{"num_hidden_layers": 8, "hidden_size": 160, "n_experts": 128, "experts_per_token": 8, "d_expert": 32, "d_shared_expert": 64, "hidden_act": "swiglu", "moe_layers": [1, 2, 3, 4, 5, 6, 7], "n_empty_slots": 16, "router_score": "sigmoid", "normalize_top_k": true, "routed_scale": 2.83, "balance_loss": 0.000995, "balance_bias": true, "init_std_router": 0.0176, "lr_router": 0.000928, "vocab_size": 1634, "norm": "rmsnorm", "norm_eps": 1e-06, "tie_word_embeddings": true, "optimizer": "muon", "learning_rate": 0.0101, "beta1": 0.95, "batch_tokens": 65536, "max_seq_len": 256, "train_tokens": 300900000, "max_steps": 4592, "dataset": "wikipedia_en"}
Below are experts of layer 5 (counted from 0) of a mixture-of-experts language model. Rows are named router (the router's row for the expert), gate (a neuron's input weights, with its number), up (a neuron's input weights, with its number) and show model dimensions 0-159. Each number is 128 + 32 x the weight over its row's rms, rounded and kept within 0 to 255. Numbers have three digits each.
After each expert's rows: a language model's description of what the expert responds to. This comes from a sample of Wikipedia text that the model never trained on.

# expert 2
router:100125117204072128177124138155126131061138100170125079103156138096093133134127081115156208113148106123158134102090136181099139149116119115097150112104131148101138163124102200138195064133138139103159112107122086131169116183120125121173097148148130149041109114148148167147123133084123163139095129159133050080143134109084177137126135117111090130156105120132092046080113133127133095198115144131099140132070151128097090117044138120139175118100110144128086131154071104116075155065070153
gate0:204135114091094129090116128103156137085117105150116204147116099092124130152126098136141157106093175123118091128126139183161051073126168150146112096190145167092091154096079118117190112154167143119134067123158100099172152159093131122148152112141168112086104134118071113131078091144127199178114124069117101164139147132138108154087155113114101078119133125138082077106139177134135139116123088140163065116141116086116079192171110059101130156075152092120089109126059097176161143130134083
up0:171119148115110181126115137141158126082133066198162181163132110104129096117113084077165134118054136106123097150068166155171060089061123154178146089161133149097146183085095157122170125113183168078108097190147101116119188148084093120120103125128117128122130100154156125138100132141126192116116176101113096150128111163120135146060137084133075067114091081096120130125098120112079115095174128169152086096125157151085080132093122047097127099087120105141104097109099093147160138119116147
gate1:121119132161133141161155065176086146140118133142176126127207126107142060143094068180126152121118087160172120178161126158157096129139087126149121117096063181111170101142108038124168114063147145117126153153115179178175101118101140134131130112152174135102081122117157163149123131142110045158159146121118127115101161111152138127125118135129129123100138154127088156113070159165148165125098149075053121156170085106089089088103148158182116057160149152111126171184086210132127108134110150
up1:137104093099117113170107159146075125098122120087138075141121124080139125191087095206167063069135173191131119149144187098129165137170120129161183184108098097089128108173091117121140135129165094137093190161139100130142125147145158157117149155154121122114108125131145098124156143096124166082151159173145151056136150149131157123104152153072146132111076130156109163196085135133123140152130144118130164165148142070075139139146176133161099063194105101080131179146042154149162083152093141
It responds to: Initial W/L/N/V capitals. Word-initial capital letters like W, L, N, V starting place or taxon names, plus month names in date tables.

# expert 55
router:128142124157087183155120166124112120135107134160121163125176110067137130198116070160152166128197164094143155147130148203078168159077144119077133149158123098120108084082137156105177111144185137138100096110082168119144128145105150131128117199181135145121082130133092143115147181121147153100126099092136035133165142096090137139055102145136144116139189127128058080133142139177096120194160144125096120108132170118107065076104176087100127156122138120122151193106085156100118138136100093
gate1:152073119087150197114159090102122087085117116088105097136176130130150120094110140161132115100159140128118105129132122215101091119106146066109150114134113087137106156134127071127113156132126163097147087055102152081124086094111151115090092138166187143123102121162111170126089160091141087122120162141124100118162121094141112157063126189158108081110089069128141160070153157130090150159150121192058159130148161140122165171131113101095097169113123116113225135114129120137127185210061146
up1:143182110095116076109118210177089149166128157154143161132141106115086146137116113102088077155086110111103119116116137083123140138169124170126116175156147160197097108124129133119119217182161139165117127194191063196106114040181091129108131100059074117127163130144125142121107121154109133143143151108164150085115152157110145151153177072135154126113108196128146162110172179141111105168147074119162103071087138113103084089099140158150132102097181111114139095147094097152129130090122120
gate2:132126175151151127114096109099145185181156104138105122118095149126105133191155106111202095182141113134101153155104117176180172172128115141130083172133140143061093136150079175117117081149131130106167095128135144116150097136131179067179104183171090142183120139124103177115099168164182151143163164123141053129131124124113187161119161086105106080150163135167100087167102110139089133178107134118124169136199121199095106134152136091064167132122146122117170153073064154108137143165136148
up2:117130094121111132112147129139041110127106151159137167142118130168062136138114126167126160121135131113165094156141093190082135109147126077127174119054132126206107169078179147139078134108123157154143140126118065143122140115092123217089158122129141125103145203162158095154158109102098092110065078117115200090113157113125115142139100125179144146134095161143059102124142153109152078135095100152109116146096122112181108148089101144180041126166157121109157079130093086139121116159152054
It responds to: Second-syllable word pieces. Lowercase first syllables and their continuations in common words, such as Arch-it-ecture, comm-anders, ass, comp, est-abl-ished, Chicago.

# expert 61
router:111142148137075171187142146178070099138135126115133111118176142097133144132142102148136173126100092132131107099070099163118079175158196191124158109122110111110154151081153146128161103114161200061103106173132116073121053181185179105151095159125179087125116189124129147126127136103152153157162094145086108087147121125079161158097155100119157112115092137123162132137132154201129137204155143174090109159126122089076147136082192138103159107124112118126121180161084101092074117091101109
gate2:103106130195148139097160084203105130174094147180129090061111098138104134111135082150070155053135098084096152140139153114133116097108128125137137172118085155159098116113139052154192114165164118105069127111107134122136058180144150117119149172141155073174107105172141164144126105123051101159159077134107142111149087167089098120064129163108179090157108113182138131096133160159164138094105121136161135160154137124130154121065183098119123114131137118182067139124111145091115123135057159
up2:184131140127143123104119156087111186141159097173062189104086106156093061153129103114146144192149168091127185164182105147130134088118139068151156104103195144170122123116145178132097141152102086156128106145152117147120168116123128138109094054108142088083139129115110146123109156168173133111166145123137148159124128120167140092147113104113090190130114135094112138090107111161132106141122169101108092091114088170071195157135072138113073121121137139089188088172143074228137099058138125
gate3:149125233116122108117177103155098119148171076117182100090171122108146169095165118081131134131145108114117074127133147147192125144101110131129119169139158087092134127114187175117122093115120126148105133074106176106186148130129179076170121140113095121082122124055125176090155156127203108134155170190127120166190143055126189197136102120120121118149101129094118151117142101134111117153109097122115142136092160101094177131116127078141090108112155035161076131108103146127148104107072085
up3:118157102130177124157107089177155097129148156103141150172088092100177120157097192139112144110145109103078170118133166144113122098111119144122050113128142089097125103138117152113139149146077098122138102130203115150166156114098099163203118103215085159154166125121090156165111123153105142170118170077107063098114081145106141070135126124139180115143133129126127024116148156111132185109171116094201126143152146097144147101114148114105102164189102153076107120129183111086054134141149175
It responds to: Vowel-consonant inner pieces. Word pieces like ab, app, ost, ast, out that follow short starts, as in Is-ab-elle, C-ost, c-ast-le, app-eared.

# expert 33
router:109147116179133168132154141169142142129114089152147143138134083107125140143165129131099144141212198106153091120100124169130113131083165123096147124145135166060112168022098147143094111168103138145136134186177125080126121115136168095123109145194147132150089172108104151134156105123156128125110113071155086108221120058113131092053151170172137132137191131165112082137125180166126114168137153142064125132123133058091133084128133171106142166141158121128113155190110099130095122109146065
gate1:135072142121156150129177121140101123095109119124153101112129061115108152155115121159155119208215147126076132127151139187142149124083148140159068112130124159140087143148178149169155164132091133095150097127083102078121118129065156122090100162115110170104131127083133156142169101136103113120168087017088062145138124107100184125178141107180124119137164148142133153119175129171104067149171107095100172099146069135105114091118120125086142151145130121144165135112126119193084136227143111
up1:133120087138059176083152090092152131151104146113076133088138147121133102105079143133144248100078117116133145096152141068126133071162068069161142131174160080178087089173107159164134089092126110153167138097120148081137112082176089111072161121085107121069118130153146107136154175091135134069115131134123121106105115151130083181124120078123092140134130118143173099154109129103119160139102127132146129125159132133173106177139109154152204204137189189143120115106166109097160148158120140
gate2:085115106157131114129142144131106149162076140194148104146146124080084165126152157092096089094177179122088083137110120154114093150076112099156180072124093151129120123128129106193168135130114181182145120149160077112166145136045146180106157151145167082126125155141107116115140095120170136084136087126126127155145085087187143126065084182108094167158224110135094110105142096156055145131086154126118144177118124098114156137132133109095124167181089163112100156147157155101165073100186155
up2:197130105123139174082103148100194175150151114097093112090108181154139118107159118122154142180125137097156191174166139069102108142168161127127060173098089110118162147152129125154155139084142104180165098102114185101085107132121122117116108086077118166109093131159109075102182110116093126181136140143116126151113141149116172169130173040141098095071101151158149164114078135170161131118133146133130110111149145220178156155163228136154117112119163104124169124090172114128148129099112123
It responds to: Romance-name vowel starts. Capitalized or vowel pieces starting names, mostly Romance, Slavic or South Asian, such as Di-oc-ese, Ant-io-chus, Te-xas, A-kademie, and the article a.

# expert 14
router:084134146144150144129062139135134101090124105145141116104145095096120136168167153156147123089180169110131097183101131143121158148102113128109153132110110138104132183150102107118144108140159162149196134180101154099108097155103169083201136153150119089145111185066169144097133180113126157129151130119115127123155113139036233105076080191115116141096161138132119103135122131162084110151145165125094146141117063103135055105122132123094164179094163138082205159175074134108084173130139073
gate1:059128091173137113081136093098097104146112059156136103133099113096155159116160175162172145101082171063148235116111097078148077167178109173126120133058126139115114136117112104108140133076110131138119114104104150081177152103087169098158160184130131138141148134098107122122122164125107155188149097171092141099096101101140180125075155073130080140095128088150085108205126104164142142136121133131111172113096101119114104107154134104086146136119114154057178181131150153097076165111173132
up1:116113093164203128137086097119202118186142114140145191085108146186138155083144182187128129102150154061068173139108074085093135163074109106076186136034113157091119138142156109148112127117116048154127094152128033106165170094118143125148131126144158122112140093137138138180139115116150097110138121098124132066141150111133143131059091143103106108121113105127104100129110066123101156107137158081104135077104110120119107112143172131100114097184111157101119115120107155096095149144106194
gate2:086133151103133153146159088093043118078109058135106120125158116087150139096162121137139125069061167140148126096156067083138143171158155123145120071142113093110125192134127104152112147181149082148162109180081139094087139111159112128124095179123131125143109124078189193148150169128178081077157124118132104154185086157137111077136134123122106138163163166118086118083153163089160179109144108143140134158105148125140168066144111059072123143151105139170169106159103144117120080110202108
up2:118103126153135089171122122184150137149152192105130134114146093218121041099085134130107142119146106157100142131146169117142124126123135157131148150190116140201191084124149117159155091089099137065086139068125054177142175154123136172126157112149200133088124137123146096127076140145096178198103162141148140101064128136118152112144131132060144092179118065119111145099131135132094116082095128142146128118170137158119146174092136147200114126070140140145038126131120082148132158122115149
It responds to: Mid-word Latinate stems. Middle pieces of long learned words before suffixes like -ic, -y, -ation, such as taxon-om-ic, pinn-ac-le, e, stud, co.

# expert 25
router:109101130179100134118088134172179127097143126124146120133154106101117154147167137159155167121150146134200149117048100085131159148084127158089140082125115141114165187115084193111131074131177137116113116165105103116153116121124151097144134139223139110067118139138112166112107071080076164145132077129154079088167134097061158151064163095092131107133155130158148143100138146109132094179117163123101161124111133040104092144058197161156146176076116125108152118184103124085137140121083144
gate1:134065163135070157162134080128104054106099141106121090207150138083142125149131161110086094057169114049121193137151082043160126146144131113117160158115146109154152143112164141144142152103126121117119064183122183103119167170116139129110150128120126149179115151137046187119113127143188172172161105140136109153111119102106116102103115161121165112105126202115136138174108142148182101143103120105089175145122145089125178089102162134129107108102156106078100145174151098123084140125086062
up1:177079084113134149144111159141130161154106080167149158113123105125141126072109174146068118117098141119108129135121164169125147150044113135127152053130140148040174087164180197100087119136142151153172140113113118136194114114081148187131152085097163127104235112125139168098153147113206144191183171099183105146111156126105133124132160101118086127180146112150109153145092122138146140090140110122141090125135151191129158138108065162135135173104083134130134106086118114091107156095104142
gate2:103160117119119137153070118155154158152120074130097140110142130091139170075176095171130074116131109111110124105179166103150162126082102128124217069152138138153151146084127129163129111115158153077124119144111163141124095104097121084078107093135139127107108144081101160128088086119095167161145143193108123051179146070132084101119133100168121145154046112120190181096150145100092155159098125144149159175112142101093095097114126210166144192138125179201089100094110127080162132142117147
up2:146131103178125142147157112063118094153152117088152136156089119120142103123119087132140123142120136102109148089135148173131125115123189130152131107116178125101158117083130119163089133138098147051117110138136126162132148125213111165091163171117152103152081164138090157195158218098129140088111167139122191043139092090119122156174133181109080145138175081128094147103143141123129161118117164128168135155100137134151128082109067147194189051164189065114101128166151133101102103156133191
It responds to: Capitalized word starts. Opening consonant pieces of words, especially capitalized St, F, V, K, Sp, Sc, as in St. Paul, Stadium, Fighter, Stage.

# expert 18
router:108190067145089137152139200147138136106138089127100143156141123157069108188133153145129133150144080139169158114108082145040154192113183189102129150117155115066215132136082144145127085128205188104134065110092153078093073099119152107168117128164176127111155128135167154149125129112093142139128072105112112076154095106099164114138144160141154122139100133148113116179146159197122125132131155129099139152130107140105132144038144097108181123133126164117132119176117154115095131122162062
gate4:105115163147114146085127110121126167108117129091177126143123117113087123148224131172052109083109162151135085147150189155172103129065141161139153104147146108077167158147056139170196157183130140092100108176127109069043089139135178108145175155144113129166144113167069121148205131120143130133102074103128103121065157103149163172125125174126121086140088094108182057114133142125130093153128136124130157108126135105175172110091131147195099141101178125122129099112151131153103114119144104
up4:103211156168090138139153143121146112136148156173088084214093123108127111093149134202108120097172123114092111149129164125084166172176133135145111094118172178087126046226140138118162108139170114113123174150137095144150119177159129089145169084124178144109148093205109089143125175117148144127134118119145158155154099206120142181093122085112139126102147115134089118135155135085131158121145081086081166148188139117183121092115105115170122120130115104169143156180118113119122061108169124
gate5:118154111098128145113138147173082084110082134109119161067137121146042081051124082106164133097129159069152144122136150137080138131134135195202070158139115122104163157103138127120065178175173068181172153092150061116086125137133096133167146157109095084096162125155106160101110122076126120165102107080145080121123149175146112100139162171191092078173118129124119132089113124129149153115145124115085100161129122060108140117128097134103121105139136158167090133091141079128097082061085130
up5:154162101070106119128158175119073123087133124094126138190113097115078148087127153070066079163135159147165146078090120138039090105154056120138112109192118112132107149138151178150083098160117127161135159133112140140093160069117128071195084128159147057141132122115160066110151130145122090122189134186135108126173103138154179098112125188093116142163144098109151105086109152094174123107131169135128110091131153116138073144145125102156154108126150128127095149062126081128134110056138182
It responds to: Topic nouns and endings. Content nouns and final word pieces naming things, such as team, season, War, film, game, or the ending of st-ory and G-ames.

# expert 48
router:102156088166116176101109153192111137087084091153172079177125114121084158174141151151151098125140170142179133120102072097130092121147135092107168130106142162035167156065136099156162121122143170137125114145083158086163086141153185098142135126206161119054113132107114128115149094141113092209092114109120072097179149033135145111089177133125062149113125157131107108123167168131108123169134129153139133096135157075117148095107118120133145157108140161145114122151076164093132108140123056
gate5:061143087098147111161175138142103156140102103180168106152150146145119123104133098084140178126158107115152114171120125117136092059145124111069076119124112099133117141145060172149090110137195112146146137112099087129093063123160114085181148162175125124156117122103135147140138142184120069113165048107088104086099109158172113180078091128088105162110088203121119164140105163170167179173104074141093099148099122129163126076118182091092144151133085161154169138081150127132144119120080077
up5:153095116115128126147156127152092167192088124202129128127184146143126100128126039132153145065101124104204076156158122174171055095105142117115150129161116144130162110151094104139177100136141113173156077105102086112094128133108138124150121115130133177149077145122089152120166124155133103119156105101107119060070114170114115175132097115125088140070071144116152149149126179116160171131110032106124134091152157129168118071065141130126163167133106133095172108146145073133115119101052069
gate6:153121130162150088114152105136120128126111122122153081134088167117115112137132191120079115125101160128183174130086124057179169098103131127076157121102147108127203165145109067149119093123138092162133117174149143164138096119118158125179176168157213135175088097154071154113149165111127124145112118090132127157086126102083124088131074130102170158158122160179126130079177052147114119150140196085110149151170173169139136152079160088207178118133132173187156151128117151163114115086098125
up6:123140171135147145152133119141148132197131076149075145063126135204131109137145158095125095087109212165185098084112153138130223095129128167105091156137135122104103124139126149209178137190103139174097126167132115089180171096132099182101150134119105177148139150150175190140133115118142141135144114072164205153147163155085082129075130111089130147133195114147112169100144099127159160104103119143082179124127146141089157107171169104133132126067134117137132112148166134105148109178145089
It responds to: Capitals, headings, degree signs. Capital letters and acronym pieces, section heading markers like == and ===, and degree signs in coordinates, such as 41°53′.

# expert 39
router:098141098147110136103082153155111127112140129151098104112205126134137159129104123088112137081147141134201106109106103202088126110061127119103141132143152154104134084132093155135098082086122211132104082154168156100110091125128117040103136199193132085079122135113156137129129053120128124182136112081128109121137149128129134154133114090128080125117150120168140122122113153157108082234176101106096138121160138043088121079125170072139163135116178130116134160152108094156074085110097096
gate9:134117115170124125132117152147074142117159157092140106153182123173138157102045137128088137107123143148190125120078129111085162166135113148123144157098110139115171072124091208139152144141074100128123157071146102176115126123069153145127165157153087161064132089159075138123142064116135109127223165152084117103170162085141119112131144137115132113101161093089094126184128112189128143199172118165161132130157164076187131125129177161144214106145140121137114155080070088127112142105101119
up9:143164121152097169146119104124146172080100089134185155167097126144157041116133121126090159135110102120141131120123185142165144144184140146122147123119153100126088092130148114056136109135177097156097083112145165073168137139112126175099096155125088051107121145126084098106068135175078119185109173134094131143102171094099123148159068114101149159108118078137075074129151126084139176099108132169115073112122147058119144109143113110068186161188122116120172119185123101133166072121188097
gate10:113162100136122165112103131125133142122165070138159173118165105148150168183101140154149149146132175130125144154125165142135138144157075094126155141155094162120123099158055141103099114123096154143133098107183067072121102105121110119110207182172110080114173107083092142129146104141107159116045119064067095107156070097120150163090085122164091111135140133065109179163163161104159114182134111137155128073108150070052090089129110081147143174155120121184135099115083073162156131097118118
up10:178197152084072147127127138137144131124104062092116156082114129118110146146096145128116109065119130170170144144120141172107091119136195103137137112116103130182152102152166127111147137114126142182128140112099126099141057135162138169085146115141118069106197129068098138155104069146097202117128150111109105084119043158113120175104120084137202135121155096087160132114075111141148112111126116136113197137068117125095112101150091109140157172141142189159126121162173102117050070095070147
It responds to: Name-internal syllables. Second syllables inside personal and place names, such as Ple-as-ant, Be-as-ley, J-av-ier, F-ort, Franz J-os-eph.

# expert 8
router:134132122177081154132145171199141126091138130132150126113157104066135141192117135130160102106160151100167117153107153159107132102100104170082133149135182175027170166114098160145144103090121152130073129108093169106147080160102168124128142148169117057116103145192129120146153137139090096190128059109117109090152111062062139125092112073106080107174135179143135087136152129162150124138164165131078094129092145066094107103117163139105156173139150130110174132113070161138124085067153117
gate1:130078123156127105104162154183147083149139100092115109116154053073146152090098165122127129132139105121107108120166157182119090116153137129133134187139180152162131135136129077175180138167116055161104140127067136107117136114081141155061065135136209091097097193162136105150152171133155113117109088154078113155066229103145128120064098124070171126117114133126135061126122127139132102101103123130111150120138108105141188098135137112058079107136139129141153116159155184106139107143159067
up1:145083114208165160163157223164170146102151115106158122131125136092160142145141193134122093169143135125083112130159109120073097160103097154151164143148148139133158168084127158119085136141141094134159142089099116132150163122076184118188134071130136147164135193110091112156134136130133177182161078118154106109138073086169120085115121102125044121118219190135113080082165105086130123139105150102134129110136159130129109137118183122080160095187127159145160068132128154125092110066148138
gate2:168140192151024117162121109121161092155148084098098167137178146115125108116160201097098096089161169116177132122111134122181133103145137147116107135186139108067180070041137151168108121127098082052062127156164174117134139133132138096105116161143127150098120145141076182135118178149095132139178130092081135103135142128105112133058115041105141158105113097141130132060170117138165131105084132123118140141095106152126161127103097147161139127123152100130171124202124161144175114154149121
up2:153193136153082121152163135118167120127172084113099159096122083160077159145170141120142094147125149105200167100100099141086184181156100167140090104160090062148150130111140172190133152136115111127089107129152135176123191141140150099108139215154133134099127100146134109200131135131122073104126133097085109165090060147094063179121114126105134107101146077123141092027140085128139138125113158129135100125131140164094177103124201122127107135105119135127119131165094155093164111127175051
It responds to: Line-initial S/P pieces. First letter of words starting infobox fields, headings and list items after dashes or newlines, like Publisher, See also, Rep.

# expert 47
router:071184103143113126105133141172164110107142077147098123118189130124092137160196120133134146092109080171123120092111155169090075152055123107115187106105114176082129159086117143135133097095164169113072107136098130107128131075116169093197114143154111091095140103113140151092159136153150113193103095102140071143164166093102118112124163147146083107153122114108138075148164184130095066138135154110152138114117114119062160110082106039099164143139181096141149155147072095126045136114085109
gate9:150122133160100151087116122160166160170177109197110058113090139118132116093148141116167132095125147202142110091133084107155108130130197161167110144154115105147139143089113154141093116137091134116150129154096123099127100105094121126111179141160142143088128107157103171120133139117011081133072138132093136102162179104168110117112199121086086103114123173148150086090110141149105133164133079148181113097158093157107157117119121126176133154024183151071124179138131080137133132045093154
up9:132137116128072135092161119131213150161111115183103121110145157085141090111121153150056159130174140124100116066159105173166091117141220167146092125146147181083078146072123152110144124155100123124120164116165179161161119178122089130083119177115123075124114088089141166159114115112097089084096113197098090190154162097114126091098157099082146178108144153098096102094160132131136168147117062183117109119147129083136172141108119159130130130064125133080087142157151146139085124064140139
gate10:115142109165140141103108089172167112117104137172146141108126109152153170149145175111128164063105088126160094141145135121040088128135166141144195079118062145155131100093116101140095138050133136113109140115125131101126130151137125121166102130141084141100151084145182139162136129113155128121084122121138126178148134116125152050165179199090113131173112049091151168167110207198147148135154144120141169141109050117132123113050108110116205164133189124169118096155092132098103160149134099
up10:114140085158120167104140117141126115105118104123130107126129095142151131148208184077139145103087126150209108074148104117112089104153102120109175119180151142165147138045105153132094112079110172147082187125143168149100124121140150102135127127125089169110108065087178184146112089167151136132051090086142131194133135088139110075166141185124200153137170114069070107138128183210116128148145091107154137126093110085127134120143108121132138178147153114123116072187129132077118176121123126
It responds to: Periods and abbreviations. Sentence-ending periods, abbreviation dots like Mys., c. 1983, U.S., and the No. before numbers, plus decimals and percentages in tables.

# expert 0
router:038120142148080188175106147199076111119120098155074120143116108104156123188168139086123103102169122126146135113138107151125138126102142159115133146136059122107136164124106183186089118126133171084153139229118143133119135132161158091205106185128121125124091138146100185108126132121137112125129164107124127141168117075140161112124141104127101148137148142150124109144101156108146122136172122150102129166137063144080101118099145173084215096139177161140161158139090158136043079040097129
gate1:133098153141139105167085119180166129137155097166116157106103105096112127183168139100158063109126177133164129151145124135132172102129148142076121156073088133120074128088164158150087139106143136104105105147112109136126132098127197077165100118121120115145161138103125190142123115095098089000119159139075086101116164112192178111141084131111071133090158146188119109127123124182126151081092131201133130140069083129056073149131134155181118164168133127167184142134162141137127149136131139
up1:164113087177095107098087129093185103078128164082128185107075161125099092050165105134145157112094150042152170149117111079103109165114135157137119163085141167113090145155133098142134122117091078121172085119124197134206116150104151135155134179078130106168116169103144111131091119155125140123119121141070100069210115108160131140116127157111095141115183116192148104142131119167121117105185135161144142134203140137174108128103110101175149099114138174120140137121168154131092138208151170
gate2:080154126148093176119072096159084169165169073149120102182148130089131106200159120160110104140154153208134069110145139094123149143130118139144106128086109061155142111085113077075121152122140182128153119153149087160123065127184138102157128184146165148111094179112125144142162138047121147088158130127174111070171089141102155143111142157159163080182106184078089149117095149085123107159113100136106089213105081126101142095131134162138139138158114083088102138162157115112142169144123140
up2:150095120096131164107102084165140151105176071140163073120110129126126119172140124142137074114134185169156126155140062122169130107140124134166218084133093116160092142116112133114190151049198170128148124121122111083146104165134078132124144083049157110112153134096176098138128108142160065106180100024100103115159139142147159082123158146140103174146127160158111160156103124116115099128135101109072125146113086145121094151143138066094143094102150152025169141111133150146135124136162138
It responds to: Mid-word vowel-n fragments. Word-piece continuations inside words and names, often vowel or "in/ine/ing" pieces, in tables and lists, such as Cal-if-ornia, aux-in, Pe-ace.